From a checkpoint of a small mixture-of-experts model trained on Wikipedia: 17 layers, 2 picks a token.
Below are experts of layer 8 (counted from 0) of a mixture-of-experts language model. Rows are named router (the router's row for the expert), up (a neuron's input weights, with its number) and show model dimensions 0-159. Each number is 200 + 40 x the weight over its row's rms, rounded and kept within 0 to 999.
After each expert's rows: a language model's description of what the expert responds to; "mostly gets" lists some tokens that are sent to it at least half of the time. This comes from a sample of Wikipedia text that the model never trained on.

# expert 19
router,195,167,216,222,191,171,281,284,196,222,199,227,193,238,259,121,193,142,138,204,128,212,137,201,176,231,183,215,202,196,159,225,210,154,262,232,200,126,179,88,203,195,199,126,125,244,213,218,125,239,189,239,212,195,124,209,225,168,244,227,185,194,217,142,184,198,180,199,196,246,198,163,245,175,193,159,268,225,194,200,131,238,180,144,198,204,207,210,142,198,277,188,282,196,216,217,190,223,287,216,184,228,302,260,118,189,215,233,234,188,182,227,213,240,173,209,308,210,173,195,239,233,199,172,131,203,157,168,202,181,142,229,197,184,225,191,185,272,189,190,230,224,230,216,221,280,176,155,158,211,269,193,168,222,280,242,201,167,176,250
up1,248,225,222,248,157,171,206,201,201,165,125,172,192,224,293,200,163,200,165,179,211,221,151,179,240,194,225,193,235,209,180,218,193,216,217,209,117,255,245,243,222,275,197,231,184,230,208,206,148,235,123,152,170,37,205,159,218,185,170,241,174,213,206,193,158,210,182,188,200,239,159,201,211,167,274,161,208,266,210,184,188,209,172,181,197,217,214,221,183,151,247,230,165,241,147,237,235,197,195,226,200,161,201,201,204,225,150,229,209,245,142,208,193,320,123,191,158,262,177,169,218,229,214,152,132,191,207,152,149,207,286,192,243,219,200,202,259,234,136,254,160,215,228,231,249,170,164,123,209,217,319,222,195,224,295,190,203,231,236,244
up2,225,237,239,176,242,216,282,121,181,235,218,215,195,192,189,207,228,311,174,233,224,199,159,237,217,161,206,216,165,202,209,245,173,165,193,225,212,182,163,190,239,225,197,119,199,178,207,242,285,222,89,226,200,183,176,134,221,189,232,151,192,147,258,232,205,225,186,236,187,199,225,230,170,235,207,265,183,238,182,211,252,172,166,242,129,150,270,106,257,239,260,214,207,188,168,186,181,247,178,209,308,218,276,192,166,211,223,254,152,237,241,222,193,284,188,228,251,181,244,226,201,234,216,164,128,182,185,172,233,195,195,166,110,223,169,275,199,148,230,169,205,235,180,204,151,229,205,208,109,205,157,271,200,210,197,188,284,180,231,248
Description: Number pieces in dates, years, statistics and codes, such as 1998, -1940s, 8:02.87, 000.
mostly gets: "000", " 199", "–19", " 191", "9", "50"

# expert 20
router,205,193,153,155,223,179,177,135,190,270,174,184,208,259,194,221,195,186,220,206,196,218,184,150,122,196,178,127,147,170,199,204,191,215,184,181,166,199,174,145,198,171,180,50,199,222,164,190,155,188,184,259,254,206,159,105,206,231,223,166,182,205,205,183,170,201,189,203,200,162,171,188,172,45,128,229,194,262,204,177,208,175,155,177,133,206,174,123,194,198,174,222,168,165,151,199,213,240,206,274,187,225,139,241,177,188,275,247,171,194,228,243,223,190,219,220,204,214,126,224,144,191,211,254,203,194,230,168,252,207,245,268,185,261,206,93,190,173,303,293,177,176,211,161,252,172,173,174,190,234,178,209,204,207,199,195,143,212,162,144
up9,201,207,289,210,216,181,174,217,189,137,77,154,203,174,280,219,212,155,210,231,214,221,180,158,164,171,198,241,141,89,164,223,173,274,191,197,169,183,142,209,196,173,174,215,153,195,238,235,196,162,142,136,178,199,265,157,205,201,258,135,139,163,148,173,237,258,205,220,186,161,261,242,151,249,233,202,234,180,181,117,145,203,160,192,160,203,242,233,146,177,164,207,208,146,185,195,235,191,222,150,164,239,230,238,141,186,230,186,221,203,268,167,166,176,201,232,260,224,201,243,217,172,189,231,256,261,145,104,242,177,179,140,189,165,273,150,136,193,224,185,182,154,168,211,158,260,191,200,219,161,158,151,144,148,236,220,213,231,208,248
up10,197,208,167,175,207,135,167,161,235,215,176,162,203,133,208,242,141,209,251,238,221,168,174,202,173,170,254,188,126,185,232,231,216,145,198,192,233,181,198,221,198,169,153,144,184,203,161,196,116,187,169,194,179,258,183,203,213,260,173,159,90,136,213,187,121,182,194,320,143,140,187,166,161,268,181,144,140,194,212,202,213,244,190,213,196,219,156,186,179,224,187,204,199,175,179,85,157,142,178,201,161,242,251,213,232,118,168,239,96,207,206,155,150,177,245,209,175,238,147,234,192,159,274,201,182,238,158,178,268,157,151,243,216,258,212,178,177,219,242,206,161,233,188,217,203,178,211,249,149,194,136,137,176,180,132,190,158,221,147,234
Description: Middle or ending syllables inside European proper names of people and places, such as Mol-es-ey, Ber-es-ford, Tal-m-aza, Eis-enhower.
mostly gets: " Hel", " Hol", " Les", "ais", "erald", " Bas"

# expert 21
router,169,270,142,177,247,230,142,228,189,173,215,211,92,188,142,142,145,200,188,190,232,193,153,184,184,230,148,209,34,218,231,217,236,185,259,219,167,192,203,229,235,172,295,290,229,215,161,179,208,181,224,172,236,208,209,176,210,171,202,165,200,134,181,212,206,173,312,136,199,230,213,167,161,208,187,145,178,200,197,229,182,218,208,212,187,205,253,205,208,187,180,202,178,129,142,177,176,214,211,220,166,165,193,220,212,142,287,231,189,202,210,196,194,211,126,182,251,166,134,229,212,213,169,139,172,187,212,171,165,272,261,239,241,171,178,209,117,178,196,201,231,166,202,239,191,219,306,147,129,144,199,173,219,252,144,266,192,232,224,209
up9,309,241,211,217,193,204,195,237,171,184,122,209,161,185,278,219,151,130,180,222,231,214,242,216,204,281,176,251,149,269,109,100,240,181,213,246,104,250,220,140,175,188,235,220,181,201,145,196,216,155,183,193,189,174,130,154,225,203,195,229,181,244,170,167,160,225,168,188,216,215,210,140,186,220,178,219,130,169,167,195,140,263,255,220,203,239,177,226,217,247,225,212,216,132,207,180,170,184,163,264,245,174,255,234,188,212,153,211,120,193,200,160,180,215,129,181,225,238,142,254,195,179,212,191,215,213,171,176,254,200,273,206,168,247,223,171,248,121,190,264,171,198,219,150,265,216,278,174,152,138,198,161,180,174,181,234,139,225,181,163
up10,218,178,214,171,154,225,202,229,239,169,164,132,197,227,296,203,153,199,233,220,276,166,202,190,199,222,244,142,129,211,186,290,200,166,223,168,162,204,181,180,255,244,283,232,145,184,195,218,126,191,159,212,219,202,155,237,154,137,233,246,157,204,166,142,168,240,151,214,261,211,236,239,96,202,255,240,226,234,191,251,207,172,190,173,264,179,281,177,220,185,203,187,176,176,210,193,187,169,195,271,142,180,160,161,325,223,214,194,230,256,205,190,134,180,192,198,160,145,177,230,223,330,221,162,212,259,155,216,207,185,242,160,182,121,237,160,156,228,140,216,183,147,158,164,150,182,148,213,204,213,219,227,215,192,211,155,199,206,237,180
Description: Syllable pieces of Japanese, Chinese, Turkic and other non-English names and transliterations, such as Yūichirō, Mizuhara, Tsunagaru, Kaz.
mostly gets: "ya", " Ak", " Nag", "aka", " Hong", " Kaz"

# expert 17
router,170,219,153,201,223,194,209,195,193,236,144,235,191,159,241,216,151,216,183,159,239,228,195,222,204,197,198,145,163,191,205,215,128,215,175,213,165,193,203,193,291,163,149,231,163,171,108,190,230,177,240,305,186,145,202,234,181,247,167,178,192,197,161,257,197,186,225,92,177,179,224,166,208,108,261,187,208,208,186,202,285,212,229,185,180,142,147,226,259,143,291,202,198,245,163,246,209,210,179,203,283,160,151,168,174,179,344,240,133,209,192,235,211,149,193,184,222,186,174,246,205,191,220,179,205,210,139,216,210,186,248,236,188,146,208,167,179,194,206,141,137,208,191,293,224,98,155,250,178,208,167,224,194,215,152,254,215,214,236,137
up9,239,254,300,210,188,228,219,221,239,161,267,252,217,195,301,227,182,149,210,162,190,122,164,253,198,244,189,166,239,246,156,239,175,298,217,204,204,207,261,166,161,192,167,182,147,211,181,194,191,169,207,245,184,196,207,235,134,179,163,194,182,206,192,203,141,275,212,181,167,140,185,228,234,172,157,145,173,175,190,258,181,200,151,212,193,161,220,246,184,195,255,229,146,203,213,155,260,221,300,227,250,201,211,246,214,226,219,245,173,159,235,242,167,210,222,126,204,197,133,248,228,175,238,201,165,283,124,171,198,223,233,161,213,172,236,129,188,170,202,166,240,127,179,213,239,171,160,133,130,173,268,158,193,120,145,219,196,136,171,234
up10,228,167,192,150,209,202,138,174,186,244,240,212,185,228,203,112,149,256,183,218,165,220,208,138,260,244,284,235,169,124,318,197,153,146,248,218,215,272,198,182,265,200,200,163,207,199,243,173,155,191,186,291,169,146,218,230,224,151,228,199,194,215,203,231,218,124,229,202,243,201,171,213,201,170,202,228,177,207,157,137,233,219,211,207,185,216,151,276,179,213,253,182,202,257,222,175,213,248,240,245,177,151,225,121,109,176,205,221,215,143,293,240,223,254,184,180,222,189,160,93,212,244,210,180,219,169,213,254,165,162,200,226,222,175,217,190,156,141,220,184,215,170,214,201,103,134,197,247,173,199,111,231,210,215,189,242,196,172,267,177
Description: Interior pieces of English words, often with k, such as ok in rookie or Roker, and table headers like Player, Rating, Candidate.
mostly gets: " Labour", " Candidate", "rolet", " Green", " guitar", " loan"

# expert 1
router,157,181,248,168,149,162,143,167,184,209,180,205,166,228,273,216,157,202,103,200,169,184,163,196,222,258,165,175,160,295,263,209,206,173,175,197,143,207,159,207,204,173,199,183,179,235,247,176,243,224,203,161,226,198,191,240,176,208,223,225,197,192,282,242,202,185,159,191,156,219,264,187,159,81,231,204,240,238,172,198,160,187,201,237,277,168,204,179,177,209,188,183,142,208,69,167,182,264,192,214,147,129,169,164,151,268,233,168,234,216,150,210,176,180,166,195,217,128,213,228,190,239,213,164,174,220,188,253,276,225,202,204,206,274,174,164,179,182,136,191,113,233,211,187,200,190,213,208,201,159,207,230,100,176,148,258,126,123,199,123
up9,146,122,190,213,221,199,228,187,207,182,209,159,117,227,254,218,280,235,191,150,252,187,219,248,225,230,182,193,161,143,226,218,237,196,205,211,185,185,192,227,165,186,251,199,184,283,195,132,239,149,182,204,190,238,237,162,267,297,155,193,148,191,253,213,268,168,134,172,226,211,164,249,122,141,168,181,233,234,147,191,133,208,213,260,197,203,263,235,212,209,214,202,196,106,227,206,102,176,228,246,164,230,214,204,132,147,229,178,165,127,220,185,234,228,240,222,205,193,240,162,203,215,233,183,157,204,172,181,216,262,212,189,224,130,187,271,220,176,258,222,158,230,201,171,109,222,252,199,212,147,210,288,235,214,173,200,226,109,194,130
up10,189,206,162,213,175,162,245,180,243,166,199,227,148,243,214,233,206,251,167,177,195,172,176,216,260,230,177,85,245,238,226,254,132,217,164,271,152,223,156,155,226,163,249,237,183,209,187,181,161,151,237,202,190,168,136,173,161,180,127,169,245,154,226,249,172,171,100,198,240,142,164,178,231,162,81,217,174,267,131,182,170,200,176,225,240,181,238,197,287,208,186,189,185,249,144,203,174,165,267,261,221,167,185,124,174,194,201,194,210,103,253,170,241,188,224,196,236,262,214,209,207,268,135,197,207,225,161,174,171,273,316,160,175,176,212,214,223,210,201,217,163,163,198,234,201,140,218,180,177,129,186,184,209,186,230,166,216,203,229,185
Description: Middle fragments of English words and surnames, such as st in Hempstead and lobster, ner in vulnerability, port in supported.
mostly gets: "por", "hemat", "ician", "antic", "cher", "rat"

# expert 23
router,211,190,255,141,222,221,268,191,239,192,180,151,164,229,176,219,198,219,199,155,208,202,199,110,206,201,218,188,193,280,224,216,153,188,217,211,180,99,175,267,179,233,136,197,260,203,208,194,207,211,213,181,188,101,122,211,218,228,236,217,171,188,253,257,201,186,260,118,167,197,218,222,195,219,212,169,282,166,200,110,211,226,189,202,233,191,100,120,275,226,248,300,179,207,220,191,198,312,200,273,157,162,200,207,224,220,203,211,82,155,161,192,180,173,214,176,262,181,181,169,214,256,185,215,191,242,220,220,230,190,199,233,253,165,195,221,172,281,192,204,175,239,234,260,176,290,202,192,214,188,177,208,201,198,239,280,165,209,181,241
up0,227,205,194,145,218,242,253,268,195,180,200,173,108,196,169,174,170,298,231,215,140,198,195,236,143,145,269,196,205,197,156,196,195,165,215,127,209,158,192,202,184,270,177,147,180,207,153,247,175,240,214,201,230,247,223,214,131,191,249,197,158,154,189,183,120,199,182,168,166,170,161,216,186,208,203,203,154,199,244,239,147,199,248,197,217,165,278,212,179,189,264,279,209,133,204,238,196,269,218,133,222,208,141,252,221,180,197,226,130,166,231,244,203,164,262,173,229,156,173,183,222,254,236,173,193,283,224,205,106,237,198,184,210,268,190,164,118,189,150,203,163,228,239,243,176,259,220,249,322,152,248,167,231,192,269,206,201,183,195,210
up1,275,166,184,145,202,285,267,196,230,243,280,141,176,238,200,275,152,205,173,115,278,183,175,218,168,191,190,191,190,214,249,186,218,198,189,163,182,121,262,199,152,154,146,135,136,171,113,175,248,180,199,187,213,261,189,170,198,204,274,200,178,120,212,205,203,189,199,161,239,247,263,227,218,184,228,241,227,174,197,218,149,173,94,191,211,130,188,230,214,214,222,243,142,179,172,179,154,211,218,234,261,263,119,231,227,286,228,131,197,272,163,233,211,238,206,210,201,151,157,194,198,152,207,265,233,219,203,233,184,204,188,219,169,177,188,223,177,175,184,204,219,213,147,151,179,263,200,217,236,185,165,217,231,188,256,236,299,181,179,248
Description: Head nouns for sports, military, music and institutions after a qualifier: football, team, War, Cup, band, singer, election.
mostly gets: " football", " medal", " artist", " music", " footballer", " band"

# expert 22
router,180,219,251,238,235,175,121,178,198,187,187,180,195,213,201,191,213,197,160,179,192,185,225,232,165,257,188,195,173,191,247,197,198,183,222,208,226,226,222,162,206,198,231,88,239,211,209,207,97,186,171,188,241,131,199,167,257,220,261,200,209,131,226,293,169,239,218,209,153,241,213,212,143,235,104,136,267,218,162,207,201,206,106,176,287,183,153,208,108,178,284,178,261,188,214,207,231,204,216,236,276,254,228,238,192,169,211,292,267,208,251,219,174,149,200,244,215,178,191,279,130,270,231,154,171,216,198,207,133,162,187,195,220,191,158,264,205,150,252,254,217,196,249,191,237,229,235,250,159,208,209,152,188,178,253,171,173,153,199,170
up7,211,205,217,133,173,227,240,291,217,178,156,149,149,266,235,166,173,156,183,226,274,201,238,205,224,227,172,184,151,188,192,204,223,204,236,167,232,133,237,164,187,216,234,212,247,205,214,172,253,219,195,203,214,212,194,161,215,257,258,135,205,198,227,181,239,189,190,224,282,126,171,192,111,195,99,226,163,169,211,159,148,185,94,192,236,164,185,212,139,77,160,273,193,215,192,193,198,219,202,182,168,148,145,191,193,112,225,278,232,194,187,190,248,117,156,262,206,195,188,194,126,165,201,163,162,148,237,155,176,138,252,173,256,142,181,286,164,176,213,210,199,182,226,188,219,207,245,212,233,174,184,222,255,208,246,194,228,155,211,240
up8,156,197,205,148,236,228,221,87,248,201,210,211,106,211,179,141,205,210,146,140,153,201,152,259,129,201,184,130,195,103,229,131,207,176,202,203,178,185,167,226,198,298,142,190,171,218,239,190,180,121,242,208,197,188,194,204,277,156,245,133,214,104,219,193,208,219,185,262,277,220,125,247,242,208,230,159,199,252,213,210,179,168,154,165,199,192,174,177,175,174,182,159,245,181,192,214,202,134,252,220,213,226,205,215,202,167,153,219,177,230,212,218,164,236,188,140,230,180,255,202,207,185,219,242,205,188,233,249,256,202,178,231,180,212,251,267,224,188,226,267,255,178,199,141,219,182,192,190,100,176,137,159,211,127,155,176,226,265,211,270
Description: Short word-initial pieces, often a lone consonant or cluster, such as v, sp, f, p, ext, as in V-f-B, dec-rease.
mostly gets: " v", " sp", " f", " p", " ext", " att"

# expert 9
router,157,198,202,111,174,176,201,160,193,174,193,167,175,203,140,191,149,227,254,176,163,151,159,176,194,239,223,217,140,209,106,206,138,233,290,230,159,207,218,176,202,248,209,208,220,188,211,157,145,107,269,248,214,195,200,213,166,181,206,190,154,219,224,178,199,225,211,181,234,159,254,228,269,214,173,193,105,244,155,195,208,182,189,182,260,131,216,235,180,205,301,224,208,177,180,178,194,150,245,181,201,272,233,159,228,297,208,227,249,210,284,171,155,156,168,207,194,193,303,248,157,285,223,117,189,167,194,242,147,218,243,169,220,215,211,175,193,173,184,189,126,289,211,242,182,260,204,207,212,165,230,279,157,179,195,232,191,237,168,181
up0,203,233,211,176,163,170,195,232,116,189,235,197,215,244,187,288,203,201,260,273,182,213,135,188,174,267,202,199,214,214,195,158,160,212,233,158,136,201,286,218,164,205,182,315,160,228,196,207,149,187,251,246,250,166,172,230,161,207,205,213,133,178,207,263,140,270,209,143,205,179,247,212,204,226,202,175,152,186,248,140,214,276,275,198,131,151,205,242,201,202,316,243,184,138,210,203,188,194,228,244,214,191,231,191,204,224,186,211,180,159,273,251,232,209,141,122,243,225,166,277,201,242,194,170,244,127,206,159,234,172,247,161,196,219,122,193,231,193,177,183,196,218,173,220,151,281,262,249,181,199,163,242,267,203,227,165,206,191,191,238
up1,255,133,195,210,210,176,170,225,266,203,231,206,239,255,153,214,163,139,215,259,131,162,199,159,232,239,225,191,182,131,176,206,139,205,209,226,187,252,116,146,214,277,179,182,164,150,217,183,219,200,202,206,200,105,220,197,245,143,113,230,174,168,256,125,182,201,223,172,253,198,249,133,265,167,231,174,167,192,199,234,204,227,177,218,267,212,160,213,194,199,178,241,263,142,158,267,214,199,171,207,260,203,191,257,213,195,196,204,263,144,283,211,199,82,241,209,212,179,276,262,198,201,112,196,185,210,215,159,211,191,205,236,286,200,199,201,220,149,169,211,195,175,191,205,109,216,116,159,219,158,224,225,189,250,261,231,177,173,196,198
Description: Early stem fragments of Latinate words, often followed by suffixes such as ed or ation: oc in occupied, apt in recaptured, inform, Produc.
mostly gets: "por", "clus", " cont", "ect", "pect", " neg"

# expert 16
router,186,57,269,214,181,221,215,172,289,174,202,210,154,139,174,172,122,220,210,192,231,263,184,213,201,206,165,160,195,296,175,211,125,190,218,217,190,235,157,224,232,221,240,230,200,227,152,204,228,213,206,177,205,102,182,241,264,191,221,193,180,153,159,226,194,242,236,203,213,186,222,203,182,196,229,220,225,212,232,197,244,209,215,206,162,241,197,138,178,159,351,255,227,206,188,152,217,186,174,247,139,155,232,224,191,282,189,197,170,185,252,190,203,197,228,209,165,263,220,221,170,266,222,150,215,220,127,188,188,228,197,212,203,206,119,205,190,209,172,242,205,278,76,198,110,209,246,149,250,224,223,195,212,199,219,235,209,142,218,147
up10,215,206,263,229,236,147,193,238,211,163,227,200,164,197,223,234,153,176,167,218,227,189,137,209,179,132,245,261,187,187,220,194,246,233,288,195,217,175,268,172,191,165,195,218,177,172,176,140,292,255,189,195,215,168,242,159,171,306,239,197,188,199,180,232,182,156,177,149,253,226,238,193,208,221,151,220,200,177,162,170,196,196,168,204,180,200,162,200,233,216,237,188,290,233,247,239,183,193,182,234,237,241,220,195,127,173,244,289,162,185,269,243,74,238,207,180,217,264,217,230,112,200,207,244,237,214,249,210,233,153,268,179,152,175,226,258,193,170,199,255,189,224,157,172,241,144,254,182,264,192,213,203,205,239,245,249,225,325,219,261
up11,181,202,275,287,180,219,203,137,150,211,214,153,177,235,284,198,184,216,190,173,149,161,152,226,179,212,236,197,268,258,180,226,149,187,227,235,155,331,192,174,204,210,214,225,192,200,211,138,238,189,239,190,221,150,159,197,218,117,182,129,199,287,174,151,163,142,267,175,217,214,193,214,231,240,213,216,180,151,164,226,165,210,227,172,257,232,193,212,235,202,213,192,203,282,208,196,159,166,199,140,189,174,152,207,176,204,174,206,227,244,138,274,170,155,229,112,238,248,269,180,244,265,143,190,221,250,217,165,191,226,249,154,161,241,284,115,174,262,199,177,217,250,191,232,154,261,174,175,224,193,181,132,194,150,224,210,213,213,139,224
Description: Wiki heading markers ==, ===, ==See also, blank-line breaks, table header pipes, and the first word after a heading.
mostly gets: "==", "===", "|", "==See", "==C", " also=="

# expert 6
router,198,201,243,158,171,214,207,145,220,231,198,223,228,186,185,185,185,165,167,136,170,239,230,226,221,224,202,243,188,195,174,205,153,192,193,218,195,206,150,152,194,217,255,208,131,314,242,191,155,181,217,167,176,120,194,182,239,271,238,166,202,210,259,189,182,161,223,235,227,209,201,174,237,157,236,190,180,238,168,177,224,195,144,192,181,111,154,235,176,206,202,217,204,227,184,191,210,187,247,175,186,154,319,215,184,239,290,212,166,165,219,232,187,116,224,207,319,256,219,195,173,130,234,154,202,213,216,186,180,166,69,230,196,210,125,253,185,214,271,311,209,264,162,327,198,203,183,207,191,177,173,182,185,160,140,208,233,226,198,196
up27,189,168,243,173,200,241,187,201,175,212,217,165,209,230,174,137,180,209,195,250,133,261,213,220,220,267,183,187,260,272,177,161,243,187,191,278,184,259,132,167,235,202,189,192,202,272,235,219,163,228,177,208,210,291,169,174,240,221,147,226,221,121,188,187,158,77,208,257,216,227,198,245,187,206,225,200,210,269,127,171,242,204,200,230,197,205,160,225,167,225,206,263,164,195,175,210,205,243,175,268,106,189,184,272,230,208,244,210,149,169,244,258,185,102,236,229,248,202,233,194,162,167,227,197,194,204,211,241,186,206,220,250,267,185,227,158,135,165,237,267,203,133,243,187,226,171,143,153,150,186,135,157,223,139,143,217,174,112,216,237
up28,194,193,219,207,264,207,174,234,222,195,198,208,245,201,218,168,141,151,161,219,275,207,216,206,215,252,164,222,237,164,240,218,194,232,212,225,172,131,183,216,180,285,219,213,231,155,248,189,262,221,208,176,232,205,230,165,206,171,208,186,187,157,158,122,160,155,157,127,279,262,268,217,119,218,180,195,168,235,214,225,165,227,176,208,239,195,228,212,169,199,183,132,201,176,176,186,250,217,180,222,218,185,204,213,199,88,192,156,210,223,209,183,199,224,211,106,67,196,227,159,205,175,164,267,175,262,239,197,227,124,214,270,255,254,244,299,189,210,157,194,71,177,187,192,158,162,184,174,223,147,212,198,230,212,229,142,183,293,214,184
Description: Nouns in census-style town articles and section headings, such as population, age, city, list, Gallery, Timeline, See also.
mostly gets: " city", " town", " population", " Born:", "″N", " also=="

# expert 0
router,220,207,157,171,166,177,187,202,223,250,181,235,189,194,207,194,154,183,150,134,201,214,142,241,233,230,176,193,225,171,203,233,147,199,170,209,105,221,221,194,187,191,121,176,199,195,195,218,243,164,254,243,251,130,209,223,235,210,195,179,140,192,132,180,164,259,166,223,175,186,210,229,209,203,153,171,178,341,167,183,157,172,158,209,216,193,244,205,217,129,326,237,165,199,215,208,216,227,160,188,194,241,207,153,177,222,151,322,193,132,206,180,222,297,177,198,239,154,211,187,195,267,266,244,160,225,241,154,174,213,217,207,294,229,250,182,203,147,158,274,163,252,217,241,211,198,131,249,227,186,245,270,188,193,184,191,187,257,236,256
up9,255,205,168,242,186,187,182,173,225,244,286,167,271,192,183,196,135,98,223,137,202,262,141,226,259,241,189,134,253,165,248,200,242,266,302,225,89,196,178,152,269,235,174,212,203,167,208,214,230,190,186,247,159,164,241,221,179,248,183,195,189,259,203,203,204,190,218,235,224,216,235,119,142,140,220,246,246,190,220,244,145,198,176,217,205,160,230,172,158,210,175,225,170,195,241,230,161,165,141,197,198,226,193,167,175,216,141,250,198,209,225,249,196,240,245,149,160,226,150,213,197,200,255,137,215,227,189,237,221,172,277,181,220,238,234,208,201,250,212,183,291,235,238,164,190,248,123,125,200,142,181,262,212,230,163,199,214,225,250,137
up10,251,192,219,181,261,165,227,236,236,201,168,236,142,269,230,195,179,213,243,299,224,224,201,276,152,187,226,190,213,219,153,226,173,279,191,239,256,208,220,187,174,236,222,151,135,138,196,250,186,177,239,245,160,184,140,270,156,207,273,212,63,144,154,176,154,166,149,126,166,155,190,176,211,181,160,215,160,197,206,238,237,256,183,190,209,159,230,235,152,185,254,254,194,182,282,175,237,205,164,172,211,155,242,224,191,130,216,174,213,216,212,248,233,221,163,233,165,192,223,204,201,264,210,187,116,230,252,207,194,208,237,223,125,207,170,168,117,177,190,236,223,229,152,191,178,242,237,87,193,190,233,188,203,254,243,194,191,181,227,139
Description: Short word pieces right after an opening letter or cluster, often in names and titles, such as F-ight, F-ool, Sh-ipp, St-ils.
mostly gets: " There", " Big", " Out", " Four", " Won", " Over"

# expert 4
router,220,174,202,201,140,295,293,179,229,177,166,198,207,190,187,179,198,210,164,166,184,194,168,233,124,164,169,232,83,244,178,188,181,132,176,217,204,148,250,114,205,224,233,212,138,232,162,114,192,208,206,155,221,174,235,172,201,292,234,205,178,123,197,183,217,160,200,211,215,219,235,217,224,192,226,216,267,199,196,214,242,195,116,159,198,163,232,147,169,187,268,229,248,203,196,126,147,211,239,156,191,291,256,164,201,201,170,215,246,153,185,195,221,217,229,219,201,260,91,236,135,173,198,174,161,175,153,189,197,210,237,251,203,225,236,218,224,158,291,242,209,248,134,199,124,193,190,258,203,215,271,240,141,205,193,223,210,174,207,148
up10,197,206,220,87,118,172,264,200,213,245,194,202,304,169,178,185,167,249,139,272,226,234,266,220,302,205,184,211,165,190,162,175,188,128,162,211,217,162,160,201,185,227,175,179,126,181,270,119,163,156,150,232,241,205,229,242,224,237,161,201,166,170,188,195,161,226,213,210,176,186,196,127,205,120,235,202,273,199,203,210,211,194,149,210,158,163,199,157,213,213,194,152,259,212,208,335,165,176,183,238,214,230,184,96,173,153,258,146,222,208,220,153,140,197,211,196,153,152,136,191,163,200,175,182,149,142,247,233,206,142,182,224,177,247,168,244,176,204,170,183,195,287,166,235,189,229,214,229,190,213,204,247,185,213,171,176,203,183,177,154
up11,177,215,196,238,192,295,195,193,179,204,263,148,180,235,190,212,223,167,214,160,147,147,127,162,143,228,210,150,176,150,128,247,183,160,159,252,178,155,297,169,204,233,211,182,224,224,240,179,244,152,177,161,229,245,167,260,200,193,230,278,195,174,256,150,196,254,185,203,266,187,286,232,223,239,129,235,210,230,230,293,235,252,213,132,218,177,228,181,193,182,215,273,181,261,224,191,228,186,217,203,194,234,185,206,242,183,218,179,193,251,177,183,198,233,87,241,319,235,195,237,168,146,197,148,192,156,238,156,227,96,232,251,263,258,176,190,144,165,219,234,180,203,248,190,238,197,239,185,226,215,207,214,220,258,222,212,226,209,197,212
Description: Pipe separators in data tables, list dashes, and field labels in infoboxes and taxonomy lists, such as Born:, Order:, Coordinates:.
mostly gets: "|", " Born:", "=", " Coordinates:", " Died:", " Country:"

# expert 18
router,198,194,210,287,189,158,260,239,228,202,126,171,164,165,282,77,137,165,113,197,184,209,203,179,170,210,221,156,225,190,210,216,183,202,193,222,225,67,180,203,178,183,279,212,194,199,217,217,158,216,234,247,173,154,175,242,233,181,193,180,187,186,235,205,136,268,238,167,229,160,218,191,228,234,227,167,256,246,149,172,257,172,178,184,212,158,208,195,193,192,264,208,179,95,193,190,149,175,203,168,271,233,182,225,148,191,172,220,203,167,164,231,177,321,165,165,173,193,175,150,214,304,199,208,170,227,207,181,219,205,135,240,185,163,232,193,203,253,218,149,170,205,212,231,203,271,170,205,230,218,214,115,258,242,231,272,174,156,174,241
up0,138,217,171,191,179,195,213,131,241,195,182,175,225,151,237,188,184,188,300,231,175,223,190,133,163,139,260,154,224,193,123,254,226,135,176,156,214,171,209,200,185,173,184,164,230,236,240,272,166,247,143,230,220,235,219,156,247,175,217,181,221,156,224,161,212,187,188,136,235,293,271,126,162,195,158,177,172,292,148,257,229,186,202,134,156,196,260,163,195,219,173,104,135,198,195,195,138,201,231,213,243,172,204,173,231,194,208,194,170,190,227,253,212,238,249,205,172,216,171,186,176,165,216,190,165,234,246,174,252,227,250,242,211,242,298,191,233,196,179,227,155,191,196,147,123,264,188,255,191,209,273,141,204,255,180,225,174,289,198,159
up1,234,229,240,277,145,218,250,135,97,126,178,241,208,162,175,175,203,203,190,175,240,227,227,184,134,157,155,185,152,236,278,161,231,254,276,246,201,202,194,194,241,158,218,200,244,176,155,206,250,166,182,204,249,197,264,173,157,218,201,274,156,148,194,206,178,268,230,182,202,165,228,271,242,326,256,269,214,183,259,180,238,199,187,210,253,153,207,237,204,152,178,216,241,201,225,89,173,179,148,148,170,161,159,198,195,204,223,229,252,194,184,169,197,223,207,191,236,286,219,206,198,219,198,232,152,230,199,157,222,203,161,260,200,207,173,184,172,222,231,173,206,122,191,148,261,205,240,218,150,238,222,255,178,224,272,174,206,126,229,157
Description: Capital-letter pieces inside acronyms and country codes, plus years and university names, such as UN-ES-CO, ESP, ISIL, USA, 2007.
mostly gets: " USA", " 2007", " 2020", " 2005", " 202", " 2022"